{"n_layer": 12, "d_model": 256, "n_experts": 48, "experts_per_token": 8, "d_expert": 32, "d_shared_expert": 256, "activation": "swiglu", "moe_layers": [0, 1, 2, 3, 4, 5, 6, 7, 8, 9, 10, 11], "router_score": "sigmoid", "normalize_top_k": true, "routed_scale": 1.0, "balance_loss": 0.000468, "balance_bias": true, "shared_expert_gate": true, "init_std_router": 0.0296, "lr_router": 0.0016, "n_head": 2, "n_kv_head": 2, "head_dim": 128, "vocab_size": 21660, "norm": "rmsnorm", "norm_place": "pre", "norm_eps": 1e-05, "positions": "rope", "rope_base": 10000.0, "rope_fraction": 1.0, "qk_norm": false, "attn_scale": 0.0884, "tie_embeddings": false, "parallel_block": false, "init": "uniform", "init_std_qkv": 0.0372, "init_std_o": 0.0372, "init_std_up": 0.0372, "init_std_down": 0.0263, "optimizer": "adamw", "lr": 0.00159, "beta1": 0.9, "beta2": 0.98, "weight_decay": 0.26, "lr_head": 0.00732, "warmup_steps": 319, "schedule": "wsd", "decay_fraction": 0.671, "decay_shape": "linear", "final_lr_fraction": 0.1, "batch_tokens": 65536, "seq_len": 512, "doc_mask": true, "train_tokens": 262900000, "steps": 4012, "dataset": "wikipedia_en"}
Below are experts of layer 5 (counted from 0) of a mixture-of-experts language model. Rows are named router (the router's row for the expert), gate (a neuron's input weights, with its number), up (a neuron's input weights, with its number), down (a neuron's output weights, with its number) and show model dimensions 0-255. Each number is 128 + 32 x the weight over its row's rms, rounded and kept within 0 to 255. Numbers have three digits each.
Before each expert's rows: "comes before" lists some tokens at least twice as common just after its tokens as in all text. This comes from a sample of Wikipedia text that the model never trained on. Tokens count by the router's weight.

# expert 28
comes before: "0", "9", "2", ":", "==", "==="
router:147138146138121158124108135131113081139152187192111157126153082130090105164162124138128163121154170117069060109169141136117064084146135140159131148064105129090077098101120133113101148093169152128099145174096127097147155128139126149159140116126140154084130162082094100173123123120131096137078146155153116153058118195132144196148084160183099103140148143135143120123077115179173141119167092040168107156130121100071111190054171161097130172122168086114088098105104163110175067119155112068178125131142131150132128151078098063104161109154144155098156111126136146208097105166134102080168124144133126132084137121151118088156108133031102158160159153009173142170107074156130124142121158145158116134105131129151145205180149152112125119135145148129087142138158131126177121150089146
gate0:134138163138161134106130130083115069178125138116106120130159131132100136155110091140134088127112119136124191148161147126166156121137087081147171115100106183100132133109100157147181145141114107115110061102198138096157088118117124164082118091150117144140129145126172146074089120151090112108107158083189107161083153107107193068127116131101161124107088128184082021131160168168121136117114135163142115087109127123140137077170168098150127100152139140158123136129127091140117165094124062142093167147145112125094117145118113129175102138093098121137179170122164116123144079156100081137174095126172188140121087140090081215043180159140211123105130128120150169080117134189183101118151097084123179159110171196157184037164172113142109129185131131069135136186136149152155127122163146
up0:115116088181135069149141157171129126093127057153136134107139104146135061088167070160161131101117096100135191114099135106123126105116160107151130117128079107091151181176104112155172143054191121140104135151089130099128169156088149153120123089164093153123133144223200110145089124202087138115169154168124131131141057073169126110125166119106129132090132135173094115084160139146106144164173127156127131109135164114202128136167107130132152126140205161100174104124084078146083110125173106093159053134136113131177086122212140111127143118133063100138160164132167120124094124120152128165162202126088166088175092107165104166114148090079107174128153096148039122121132124154103128133120146108124142155156102117104106162113161151187138185194096094094092128151086143104106131105149143
down0:071129190111088137138191113158114144167130138140140142119148112155136133144141101127122123166104084185145096136143176097084095168090172116167149152116073058131173106121166179161137153169114156131090113097027160195138169093171095077172153111115154128101151123109106153163189133152133160096135147109120104129074170169106162153134146146124124116165124064158137147137076060171133128114132117095134119110093055113095110137106156135115091168132105095099059139099179129137173172130141145157087134080102117102123169153086089154103123181135218131137136063107139135121104110186125148099105092137072122169137158112113111072131132176051096125099108171090115128098103123093083148139166131151158131109131073067141114148063109186111105129096090141093151149077149178145195137093136094
gate1:100149094202136116140161088130081159108121095154172145105165094124157143096046082135132075201117118139108164116088151102144150080116117108165077096057030171116070151078146154077177110140143081155107118157153197110119127151099143157090102141136114103093158146123180111125144128114173068173128142124090111135147125146127099114141116183128105149165147112146111122127075137150125198161132180180082132161114097130098124126172126120182188140156127122094154124138131135144136122076091093180095112140104115145146145127114168153167132107095136123148158147138143134139178077147146118137129101152130219093162139144125191144141114141107155166081165185092152125148183103161144120130171145094164052172081154145079156133132122119215143123180133192067122136139153059109105083111097112
up1:167095126125169106118180086151072151106122156136184150072121096099168129123102137130176127087082120167123163136170130129111165163172125128101139097160102067147070119154143126133139166106157112175101167144146137116129100160189133134127097099183166131129106170132135120099124119090095150135134122086125120118101122101149102103108121160197136148121156140117096123130153181093082128141155103108145120136131080113193131166132148197118174159173135155088067097151058168152095186104173180134100132143146187074144198140118135191162159179161143124138101173107116074053118149149042110122161149120149118104125070085104058120120160145157163183083170118169049069112114125128092073133086112122152108145167173113149156073148086132186147152130091133066099172135082133123167160144147125
down1:111156077098066155102128120143171121173175165146159150125159075170171143136171125181127127101118106115149103118133181128105065132136136116188105176100139204115107161112156106078143091132123119101096060133122157080125125145152143107181156085086091150114131140140160156232094104106103060081132141142107102137098158084113147129149136204090113140139128094109112104163105126079149131123124125134103166099092058148136047084108147093123078129102100154116104128111097167066167103165098185038119097071174149120139144182088113161149134123140146145175106188134138091089110134098172123117131148121152105127080137134160091173117165129145094159121169127152167191111123133118127164078123133110178150157108131092124075119088166125150127103243128131164163153173123128108171121114081147
gate2:071155153083138167101094109194174122218106125136139130174111117093156156122087141134134102081111102083159105115140145151145078139154123137155080146114200184186135112094138098050074110144100162092113111108128122133083082169120131119111173099113109103094187180125105168142128062193106126114170155167176141116120177101140104131081097119106143064111120090103203143093161111099148088123103116090118102188121162123118145130100118068127105133081138104140146079162169104096129060154141141135107138148176132048176153117118186107148138132136119090106127081145162169151129088149165130117095075165139128110122114169132098131137128066091101144139110157126043150156135136096037170127197110095116138155164095170109146136100130112097127095111095109143136116169120160133151136049082164
up2:104091116109132144156160150102135062155155117113132081139147096135094163104127137113185176110114176079130119140135144127125120084100103109126133126090100095058106078130142172150093112114158109157176142073150131092090161143104081121124134146161137129171117177136121101160089098099081131133105114112128159184105083118118084133126146133137104159062154146164181123152222142177163126120132076108114104109141134139149184154140145132087180112142114065077172126153178092095057149156158113115171069091158109125163089136117187203142158136124090086141096116152132109073141184154096074172136115166083166114111217153154166134103079101127128156142081096124050078151118111126097093134117177182082190068155138162135161076137127174108121172175140139127145107173140172146095178143099158
down2:147098119088080141141151158168148122099146088077101097197060168092111092143067049196176188137137150116243104069097095143131141097052099132119088109116111079106149158125140185086117109115146132155108142123202181095130117140110135118107116154161098092134114073110164127142104125131126109106113070133132103084095131163151144127128156129166152169116113154095159137094158149130136110141077154121113154129138104117168100105118087111114144116087102130085142125098142168158067112130121092159141150133135180097138130137072144132139147181127101117080180169123146041108097162115137144167169131120110057086147137166064110133169187159159126052116113152170108126170075106113187080167128132113077126146109163084067072078110120137149125092103117110167119136091100118088110101114098166
gate3:171092172130138107111119170130130123126116114091073071128172153118132129106116113088093133066106193114075085106130109153166052125098135191128099146163190181085169168152066086130124077145169159129151101146087134112155179117113114117066156123148165110137140080104105086226070117152165124061138147151147134149143124140114202145153114186146170082131100115186095160115074140122129148143118160099130138136092161141098171152114133124144183078086152144168110076193112070144114149105148109089139129079122171150114089144114157097146102118131074112110134132176154074113090147088121144093127116143100104126144092136129117160124137026131151137121108185102149166159132103141130128119143138091099154128118138073113117198136092087177175137101105152147068150114151074112202112068137094
up3:100149063128114181105136121129140110167107176127201151199102092095153174132106144131130182166169061151135138112071132157104165142140146072110155136097107086127082102113180130107119179112067086123153171115148141147078069137117105156176141147094073074109086174124161158105190177166117190171105134138133141114072117101127074135115119041117137176158130122130132123155182138111106102166124070153114131169132123116140094131133111158144107104184091119050163156080148149135114122107191135139101094188161112139101161141109140159144181111163179102152146151132114155101165177089177072146078161131149125083091103110143087148103110175144155166106123104139122154066115162200127099105123143193119118089152112134116137067124159122100057123127166140105183092105135134176146174126164117
down3:140124143130054056181118070138127159106112105127149157083092148147098121173135110170133130125126083091093094116152180157138116140152056153154158085137152102173183144139086139167091094085174106146172181136122077127131125116135183097115137104153141134082146147159128139129155134140092141161100138114125087071150065145086163121176121084156115142135102183127202099100143130137078126109126176159169163100183143138145097087150150134162119148132123126140122092174162184106102035154120135106160103096113172081115118093150150071085136117130087095113170112116109152140121109135089125129072113159186092098179129125101113149210186133075103052134185170118134177168158189172144060168127144133120108218159171142089162104128150164116112136175160119106170135106101103151162117121134117
gate4:159177155107162089158131100132100186112100097121127119135160158083139143179074101150108051151115108111109132076148085098145096118159115086159120062137064095141157141142132162117091108125122121162110162141120113195091139115105123157155163173134114158188106146193085128149121110082107088049148116127155107094114143148161142115129115128143115130131103113154132160095093128113184079095099143128137144144185126202086166152125113106139112207101124127159115139122144118123128100152139127176136208103148167093101104121139114083161140136068159122101118073075129183153100149117127146130122048191146150144124166248177186142147097098124118148078110197141138110117135143066148178118122183117097047111165139189144156131128121126140146180132209132083094164148133107192134112129117131
up4:125147127101134159151146121148126170113084114080129126162160122074157149134067104147103092168135080078124083130172114164144116135235117093107121105161123095126152102088144155109121121119159124156161166066101118174112143164101104137119155105137091132154130135189071104193138164094092086083165117154149118079125133145186113179182129120144137127142099135109145155147153163111120112102106177123123127126192069169096148176107188107143137217115126079130116143109142117166131077108098142116178169068091105151141146148091150138083099172114160194092097120113098158178105137163138135115107090178135191104137137178143216086136110078158166189091121101149155133098095146056179160074145170067092063139151162166145129121165101136115168119104157129107111120125155100164161098162120071
down4:104115102146116088109139167119157119093182103193179075095114212188135128034154099077083167202147161139155175132137157146084138133114110096126107139123137139183100080129185129170139101188088190120092133151125152108134162171090153113127134116131141105167116184153137091136098122177057135141089111095085183142234105174129136113144171097153130162174080128065116095169129071148124132093154087130119119160116113101111108057154140073131099150087093135119091119112052127139154091108143053073111105117199110149102134144152139181092154127153088125131106150135134157076174097078126101173111131128156126131138117139084137152174126170117145092131135124141118141094130099153134148155136163111123173094152079122073143103075138080157128105180162100094142116130156163150163138137113140
gate5:167115059101101119103129134121148099099089088157139146116154146055167184141125122085087152132160176145112078105098123180118113152140153130113165187105170131090145136135059100099091109149092073091172153149097104132139123147110098147093183096103132115174114111129159108171074149073153116133124207135162122159088123138101132138141097153115139118194118107149148179154152188132142202101133098065139105158128128136110093169141111144147182128144141124080107162144115154076137078108148185091151145094103144189128111148068151112157119154175172062072134129187128093108076102058124113129063118169158108157224105079155141179154118108115152087124124116143171130143126160164148117048149073097125131114145162119126165121136144112084084102148102115198097190076170094122117117123146127
up5:091149189170112187190131108134088106142146144106112149169125152162134073123095174126164145169123128101184165147160106105085102081137164101124122118158119095156133116143198168161142129136175119139085099047121163151107117119118138102169078147164142119113159098119126133084187123138097160070140094140099135128133183135157096074118134145164098131071116110081104082140122096078119055126130169172076154142126083114119181105104164079095146149108103128167123121092080110139183185092095079103096103156169105086134172125114114149123117113103085177147110151078113137098159167180166108166175153146067189108071160123119107089128132114114170180150134130120117142128109073048071141174167171139096163148130084111166125172101104139142134109125172147028167077171102128146136107132158091
down5:135132124146135128112130069158130096141144107166159167125116070070181107098138133152152113152082110090145120109152181164197134142152138145126169110105114130140118135128125098200132088139162096116151080107084146103133067158132151125130165101113078129113103126056161094194114091129124062143082094163116131113092169165128159208178109171132060100192161080120152112103137165148158139098135114071195081132152055133147083041072113189186151195140128122147102103102117108137105138106128125168137101147104124124123170078057104125193128118135160104131104090137130143127124097181125143070171107137086166159160117086183101157144181121169135086165104135095124096170123149118152142138202143177166097135157164107145145085069128196144113089125115106124172173099141135130145114117148127
gate6:105188078159129160125108141191210161173123134129128118172120115142095155124073167143103169140136098078103069107192113120184128097143086080159102132152164210096109079056112140098120075107146114116155161144083181173134090090120148159133153096093097143104141136111135114164078139153148150104143103142173143105161143139110097235148090119122080134173139097114097134077109119153164179119149089130126149143160149082154136132130089133152133138121151180120144156105156097168125124155159203102144134145138134111146123104057100123139101176101128117106185134142158122158087114181156107133149115171148181129106154130082081127122157106151060150062090213100108120106168141143189145189122152121169083104119191114141117133139147168100134107132183089135150149096129061127108090128059090
up6:111114060121142202142115106163142122111136133106142128157132106072129167195088156127094083087099147101088101182203097210109083117116125181161129104070144108124076096102102117127073115133169170147179184094089127189134091158147123086151122129113147119108167081162089115132135081081136104107110152144137098126132132136088155162112115156176062124105084105153165137110077134088172198117097092143079124145126113153054139142079103165122133123140146108113070132085168190153110106098114120139131171123125137138117132128080149115102157173153140172131158049104087137174143169140105147132091111147164121097116080153093065080129136077128116088120137164118147138169180171156140185143088186143107096101150135125119167134203164106081126098073172132124094141134160128197183105141099112
down6:081182104069094087115149122146131100095155120147127119126128119114167120075171102137134154155109054177103131111144100033139165115100119104101160116144095083120126066135059166142180076136084180139100192133143131165154164122136119070186105094109124193126191121172143074069144111132093096119149137072081160111148074125135116128117142104141140114145082086105127157109114107164100116116174147115152143105147166132127144150139098169130093157179184113129123122138084084136118141137108059143122131190192083092145180076173122113073126126124086108119172151113134128096106043091133108131114111093137192158116137150148171130126162244155116190121120137188129075076138123104170122106155123118112140125160144106087089130127164118135112117124119068134124071183173108108103161147155157
gate7:176144188131144118146139159076147089163117184100111179126108099167114141143131132166165139184097117075102108149094140105139102071103153175153121138097113103107147189119157146126095157118147175151161173070127051109090193112070124117165118158125133179147117101111137171104198165085141102145080128088139119086133125153140092140098186125157149159185085130116090040167139144180109067067111083161169114118129142132140129129146195144161168141133133073142165130150096106137194144086155069160211114157124100106144095173133137103118135127169126152110138107132126169136166185113103114157097109124144200110103124145150086157121051112117190117150118146094142196121188136141138119065145117178143135122126101118148144157182117109125059147221124125143180112119143151124125136109153146
up7:159137210160173094104148129130172136172161142118114147097138103200081135158106110147168181144141105089101116104097126103178111099121106134088109109106124176128122161131201125188080154113143156099120133085124092121150178037093099127132097129127160181146106108094093157102119100117180115147122178115156137086145090142142133118092155085151182109168092116129054068141131104173101081072105148133142122121155170178103125093138132138171129116155158144126102074169125084129095174135119055153201161138079061099173108120207117110134151114161138097132153116097158173186136151113107153134124086119140171094135198148128136176104050118098124097100129145087118178116185119188104138120122083124112142162128154092111138140138160101160062129221089121168170110127176142108141118108132140
down7:059097076145160150123102127083120157060083017184146109118143149155164129133149116088101132131158119089180167164121136099122127144141118089107076144171111053165071100122109138149095143123096107109151121187151158129134073107126184130124107130158109117123065127112115120155063063129145140075143078148195124144124089181195138151064085156075136146076099159160121145118132121114112166115154110163128133144148152079150127116108126200133105145089081122178129142118080067126090137184144118124092111118150077147098122126146169121089128095135111100104095095125117125081102098066134132123096128142107097129109126102116122089101186093157137122083112100179119168172133127128090164141163139125093145087183147092061075075096106095145144046115070116101118180102132120116127179134177085
gate8:162213171138151131162118113102167145144142134140155118099112114154140141181194167148105181079112208107116136157163164156188087109127101163180133094132113115059168121098158148187128163148119162115127118097103160129143146146095077139068142172091146108120141161126129170122121116080080084103073106115100158125124076149075128177094129138096129101161101119042126133137086096147168118116151131175106171117097173139122102096140105169141104215141144163119152029123149114169158102154129121123178105126122075104196113124128077040088100139118116110103139068138141100168056126191131176102115126100115125125092168127167056106165115141107101116122141143095101162129125142130141138129124175140209107071123125074089121157085154119094120157114142136071129116127101143149081119084082130
up8:130137122146106105178123138186146125033134104149084128118129150179097156115118094120118085147142148163142079095142134070112156090157145172121119126107133078167085122105144120107082108080127099143057149159132113188142126107119205090162182131095144100143118099173121079130139124143127126128147100140160116105193097122061151174152106141175157135112158166134078095128161129174070088156139113090185095167121086102171161151139155074124120140165195134199131144085110194093138104110122086154086118124097167120174107149149173185090147112088166103123120113121119107091136168081058129140091153112162144123181141060106101122152187171132093086115108155169068115153090125096063125119104128138149065113080135177106127095151169140105129162093103085151105158082102101109136080146204140
down8:111112138137099107092085122080044133133107087107122119153109163097110110190144142053179214101119139125109153103140081190147151154109084065130136106130082124127105190108153132152088102117092085116153100135081126101138133122121071168089177123116178178100181152124117122137169054129144133150193171134133148128105121189152081123094139145108148125120209134155087126110134132114127152109143184158101149128146159120089158040182080130138074118132090130121138123120105128141150094152131130081198097103086101152098116133112090083113150111121142100093176102169105180183170161177117171137092129151144141093118155175123089131120090114131145158119164134058162124130112130190119087127067174099165118140172060099089110185162169126119112080179172132106124070129145126132077078132117143
gate9:065090124118137135164091131163119105144145101112122134088138152113081116139104125074162179135149155043102126128127188093139098039164144160150115139027075121080118167101092191149184088122178169166086120123104157152153098133155136174106114098154189127094120129128131135139066135126084148106173137129109141112143110129150123114137128202083069068131137125122145091095092157160061188149129158140165129072131118080081130168149127134102159151046187188157145132099099118156100163141135109096082135145135145113143117138155131096114127142105159165131152132134164115100167122170137150130184140129138136125170146105147127153191151093091077108145087167121132187141119167140121132131173047154166111139099155148095092162129097163151183119143089071190089126165078150115148140117124215
up9:131210126121103095103119119115185146132165124187171188125105135105131157105110126155161116173115195131096130124145141131075133128081131102140175138144126098131123187172192131147126181117077124144173155080144130135094172109120179105202104169100112121196124138185113150079144056114107148152119105109144120188116169195111144142130188101093106101125133136112087031147163108130138111128125081135124131122115072149146115142110215136141124177134163111152140172136125140116175126130107121078120146140103043137086148150138103155108116125150147101062144079111109151188155103139117140142131117140143161142099141155109149146146096183101172093148131114140152115055082138098176167099176105136177151163112083162147069081095114134054088138186158089035112118170105154176125120154121135
down9:129107130139092115158101099155125152156104142128154163031171149187170132147079143132146102153182155147079139107137181123131080149196074105116119100123085097157151164100085241129124144118151104153183188131138114145154099109128141136146108154159097110106158137100143085123164100142126077143162147142105094129104160180099058083120118114089078168105137170132106145091121122133078126063149162088167121103175178102092162130156143153164092132178096121114127124130195135149158100114158082142126077159123162050100158117109160132040112065177118114110076143102112191131148072154071133161159081173138135157174132130115154125168134101101125091144146174169151176154140154121104132161067119144127096170162134146074130125138203169091112104163091141120141185143157151096122101142141129
gate10:119075098211130170093111105060134154162145105124148058180128052117108102140178138134135131083113150173150129121126117132129085109103146144146135097107139176158118113138141119101102170150118171117151116124094157126117130109090142152138123142160097122087101164115098129131143196168164110178054116149213159195070098134135114102125160076131091189133110064107069172068121086158130148120145136144131100150145132146157045090048141208134104073091125172101157123151182136118115102128144121170191126145148073162141118079138118106151137118106088152142138051134153077171127184099125184130106124134152094130074137170077117091180120130115108136128069121088080095103129161120146167122109148215117115105150145143101109144138167097093072119173142151112106120123158082092117138145086122
up10:157129162151143166107128149127200109147106133087163130078068113182184170096173108146134174130146165094177144100101131099166086103138095100164160128100152152081112100152096126125155149135083130044123103192123094143137150079145150127119127129154090152112127123075157086177085130141161143106116144159135138101124148084101138128099071131163092164117119105090058153105086085039095116108139141133102140157142136113129158159088088122134142137180140167126102124143116119107094159117090113082138141208198094154138117076159107151125132130174082112118149156097091082101170109164113112127111163178157124249088097104157087137135233117098117160177132124097122184165129079127086120196096112153114183057114112161139147116120098126173122104127123157168155100111113071101122098099132096
down10:131101117118172080162154123149140064097174155069100116043085172077126161109132113199169149147094094102139116140149146089105112099106161083115151129057184128134134090134122085122117088211111125146120149087147156112124085105112158095147123106064144136103197158145162107045166137156088155123140134123125152129141159085132135095073137148111160110180138148206166159156160134161062115119109113138129118151137101105154073104162125117108121133121137121112137186118080146080159100115226134132162148126131141097142106108087055106171125179055147137132133110131047143114172109181077115120150139149175125090150101103200149177167151141104145101152139109093163165109116156137166160156098121112153081167129160139149095155090081135162130112096182074117152146090172173113160172125141146
gate11:130098136141122117133198195137122110099098138062137108107140072139134179103121179157143164075113128091117137105106108147127141141094100155147078120103187138099119111056174111093135114148111149138135135148156110079112107085099097177127163154092078171142119129153111145189106141146136128180129198074153124102109129134126166140115088141166148120130147125126122137105054146139066200133117081142102135117122151161149098122108071157157186094114111158152113070201098111096080103140145095108150170125119074130116136149137097135155126061142150079094157120123081071130117139117133112096117134077166033139107091109139078152138183164135111180086137113153094115106173152179089163143172139158114103080109181109118145116146150135218157110152099165195101203139207071107157156092133089
up11:145143172079101112089095123140106170107137129119190142145158155099182116089133147228051102114172113086152121064046134084131122196137144191113132114132125078140140145153123100124124113114129128155125110151190094108135157201130168122162154180168088124149138156155099109168124158161129125086156118146143121148129182144189096119138180119126096148122126170099151153158147151144165144108129137114174113144135124136135146164088102145152122144092114134148102125144098148157161116119087169102141172091094219127135148129120186085127163182083125158174112139119172131156115143085122112066133164149096088128146130079171170096106153109151131152146144109169039099109107071067120126116086071077128084176168045168145096155090146109078159151112127098158108103122073160085116144145039145
down11:151140136190117114143124153164151101192079161114092100153063163044109083117141082128161116134081122144126137183125109104148130159187151102119126145173142158203169108145157146180147105124117137123149149118121117141160144085093123105064146132155181137080120124127076141098152171115078206116132190107149109092121149095128138165095087225171101111152142169134143045103114142126147034103136175160149062160134138120109072181120070143107161130171105142125115163091094134115069128094141080098120121136116105156096083127153107143094126127134168092094140112147140064151119114152149083154136127106103145121088106165154099147117117089139091095138088104128110132124147159119199205147165134153137104124069143126139077112130091150078191103123131173098097061189094152117081153144101118
gate12:118110108187162125104146069081142090170121132143107121126116120123104114142161133111117204116114066129134122170153143148167082142135106074091030091136103175105131141129117192145128139181105090096100097117120122145114157109115083115128094143082173079122157130096136111210059115159174068151062173182174139178103135078074098119178173126096157156150102125125140117104087081175166158140104114137132185126151168178121125115151140165160126055141148082100127104196117127150085124130162137102086190159097111140102088129168104116158173104102092123129151087106164140167087097026088162139128151116194138053153108135087121135124126105105130082137092169078133163125138135147162150136124149120131169084086181135109141101103134097084129142124133197095072133105105144134130096142086121
up12:095085144170127090158120133077054065084107064138100137134142178118101163123094159133153104122169164085086133124109104146111129067115141070138090113093089119129185174112127162115123141167078084132134153122129096120157130161183094152109100195098104128125152143160147105120113085102131081127160143122129114144180139103168133126123087063100137118129109123203114166165129177100109176143072075154097172141149117140132169133188117127125137102103165092092155109118065187131144086120141099088089157168095126104182130108144147127058116145154159091098110111174111154111048182174123118129170115128154135155199079170066108127202121080057169131103130138139102124088159182165160119134141130097084071097136113145178151219159156128187134149139115136143117105089117132164141104165137106
down12:083108170051116145192196127126106173113145085124106138072160083117124129064114146120135146128200130155183098089182073084162090114149109145155112124123130164128152106174119144099184179168159146117127128102122105148116139094163058131111157165184166194126162131213156090111140134180142162136165151111098166109142159084142082126115181139134084157110133161131115146130090121146087107133150092124146108154111165100138108188087109120089123174131084142126103186219139111135158167060131113097201162111082205129212128158096071090155125184150144115074168160105114166100147147120181102135109139111107115125129109106131116135097095145132090175097160133145157172087080100156067104089114113133105167083113102101150114153146115155141182120095111111117125118148146101170119161116093111
gate13:087061082096133098161101116160105126101172163070141138225117039076124102074041142159110079074134143079133107130110101184155106108125099116105050088101091118165080109128100164103101131126126126136168104141151109082130110131142131133136151107123105151117103122109114118122096208121141108122093124142207156133140075127226110109092064080115093153141104117137120169116117092128138083153170156082073149090157145151083135055142118195182137121128125202164159090151126118196130101149105132173134121135099119124202156150174105088095120103085121129157135143129164139101095147088099127101178162133102128078131177140090088122103068102142142126080147166134117103173127115133170146092092211133123092129133140112111175172147086120139123117131131108155109104144132103103119109107105109
up13:165191158129136151180140168103114094134111144164130056069123155162063143168168096066191138145120116165188172139090113118141120179125166081149153141136133115111174110171097094117106133144115117126106198151106062126124104205047071158090114123128111139159148137183117114112155130178156114141147077098116119175166151143145089107127124183166187146138154167123111107185175131145153190064084128149145128154115135124122169108113103146084112112075103135132062124136176129127112178135155065081110137062126091151109160162137129172145110119122088140094065125105131101109139141120109159175154118109099161138206091122108117106123125122170147154126143060125121149105162139124110168170138085184171208110094058130155158088148185129131103123138163140096179095151161112146168132174111129
down13:112119147141187132056119097127117120089143152084147116095107145156138099167060101149114115112179130156066130159123092092132142111153072134065091164138102113081140131144098182113089118123137083128196070120102134134115166076110112095203114177131143098068110152128155171170100133110078125097160113133083129086044153110140124125140113161112076150137126155200116154139061112097096109147091199157147159139197141142128167092151125141156111141088207121104108105124166185179154163094111159101182128108085164130101079112147133147099166053141088164121113196139079140122101137151129105110145130160119148134105154149158170139063098111104132103106194154093128154103140086178135079113074131106143148119174092154162137134129094152099173111145197127172090154111106085127136143062108162
gate14:122103163190126106134154124114143121143206117173150162153131146155096165166150166160173160085129100130128144120159099170189200153109102128188135098113124184101185122104049193141139131100145148138129131112111137110157142117121145171105089131106185147136134124139112115133094163096132176139146135104109126074110143079132111159100064181120149130100164125181127143096064137121094175165097109119134135092165058086147137093103103107152125145109115213131186123155129128125117171132113126136118159045130096059113130081101105145085113112101141205137158133168180161112148141150126093145125072147162083138167175097097092074119160126116074183150083164102118094143155157132176127168108157144090119096131192147148138137185103117156179072159127093215158123058150150153178122172109128
up14:066128160090094114154157126082128157139150085111078152130125145072056090161127098172141148140112068165103095116190072156131136075109153110148120099123178096132133131185121177127127091149145148141119177093137149153141123085184118132173089104124153109156124074138129142122107089113096162114100154115112106125067111163081125163145127128149150147114122112177072098131167127075132137100080105037117219106161140130120147139154080104114087149080144149176135127141078140156086188143113129121157155116172145076073081094117139139131139067125088150111133072088142164162173149059120102127134143155168173140123164157087169121098099157103102168126123131120189131098136207114126181089107098125122108128093150180155170071190080111105080134184112080113185170135110084123192141141131133
down14:076144136107155118143110167096080177100103160161150148111133095130119102113150139110128160114139148143095084101144089138104102061107107141125111100131158177112102115087109184149079173109126085121102121149188114140092113125087148135128116173138107110136135117122134105129159141094116086152130153142108090073178130144100120092122139138168086113146078082076106164081135134174087086091169126180112145163118148134074131081134146131132109028142189109078156140142130075120189062135112111153079104162112177126144197157208180096087090153119097104105153081075108105059142109095213100149120119138149129143110102138108090086125148151172158110133132137141170149115110127102062148084170115073170126101098113089047127101141160079114069114134064180078116153127094135102054102149134069
gate15:137133154162121140160185117127149120114154111139165084081117109146119144129180126143144131139105126150115141198046150152126118164102157152109138181092145151094085101121122090139121133169115207121173201149158090144124198112166113100131102123134144148087131144150097080081119102105146151177090172075148122155156128115111128123170106138127119129130108150128078143160192105121103109148154130120170107169134107146081135097129194125117141123170107129108029119115117117134184039113097068040153089153178111114141099185104174186146133140190117141111095163090154103124094160049098105084075175121137109091159064103150094126187104141137149127143145103076097162132154105123137185140118150127101166087167091065154172111123170117124108086162134126144094072094084108107117176084186099
up15:118186085097123121205113176147103059153121147105101093144081135136095126062121114141105163179129162148146105140161122139093119072104143107129101149096170142199155107101124138139147087126173107167090123144152160100115107147124132116095107096094223115150154054124155161130163128158075156117094111131065118142107146127106184182092145120145120077134163111123145103162107129145188138074131138144114142180085135084114162178090109087110135095079123081156135123092093112074130106131139150163083093091128104160093158126099164134125127123150080116130132102133093131109170091151187082200145098130077177170150187105134111091043094138144142103143081148143164105127106132126073098180176143141109171136094091143121101111099119174110190123130184148060196130141168150121161079150143210
down15:194162093130143177153146152165105124164120166162134088125057114112139129115153085188098171145122106127141085112121146142071042168193173111119139160083189184131106121145074106170085121143111153104139134113168174121160181181141140070157131070115180161121106114114090129124159113118103126153078197093122172132128113118113141115133093087122111107154171100106095140195064120144118123090150105124128138140108064150070090101084181115163128171128104101123135138139134066179095129092144133090124080154158106121165116142164143081123105123200117149137136178150138112064084131121088124109099137111093170142144116074104107087170110146162137139148087086133119123123126140198097101072122129145176131171126079124153181126092145104055072109149147101112066103184059160127134190105141107
gate16:066139083139169112114196096082068168182142174169158119168118130132124094050119149150110132155144099184143052141146088139129108139088118199089087120092134150129125129140126119192099130123129155114095093087090167125079106179114112120109096181116073097113091121055111160140115134079181137167094100063094127102114139143031105122160104097157116122146161091099122135134090036088244129142156147172089127129106082161139079132103199144120098116155131101110170093106125130091096088115117167231109134106122099097184115105144133099127133145132133100135167136154135091176120118168108149102115114154119177119092133132126132089142123079119113121101125138117139114155175102165164127179090130121149070141148118062109142130117100095115095081116110160174120119135122066133088138131125108
up16:103191130185105131110176151130116133101117166236116128159094144200113106124105136130160166210149129118111116210131123170110136067098128165135136143145137114154101069146154135186084143082152129115144121101080156116118137149109149091161131165056200089111181091092109155148159123136147118093169148156163107116194110167158101134149131107113074130142175083103201155097105194132112106140110138167137112060146093113132147149159136111097113158176104069132185151117133118115152068123079134133112084124075056092169113148109163060130114172098139189107057080132139148128173101149071166143103113174140146127129193118130132114116091122127156119097164126108133090074170109107156131142167162156138099116112136134159104104118136153151079092207136122158114104176149121125086100100112143
down16:088111140052161111102112153137111174126086089105117047138086127121171149148149119076160086130115119148098144122091131141170153177154163126142087134080148088164126208150137130065143156105075131141127105129170102142128131154104117071085121131132129118111114198140119135173103168145141125092129097137157125082166155124180136140110105178142143161032100079102098113084133142135161107121121158120153116118110114064174166148109146127113143184149098121167126117108114145135137107125143170160127101106134132091111151111036132141148062157092176144092147152119160164067070086067197154137140130139096168114119145115118151128110200156137083114078044104175091084132157109093150182135171113098104119152166131123139094141107136147178141105158232113137182107089130154199079083128157112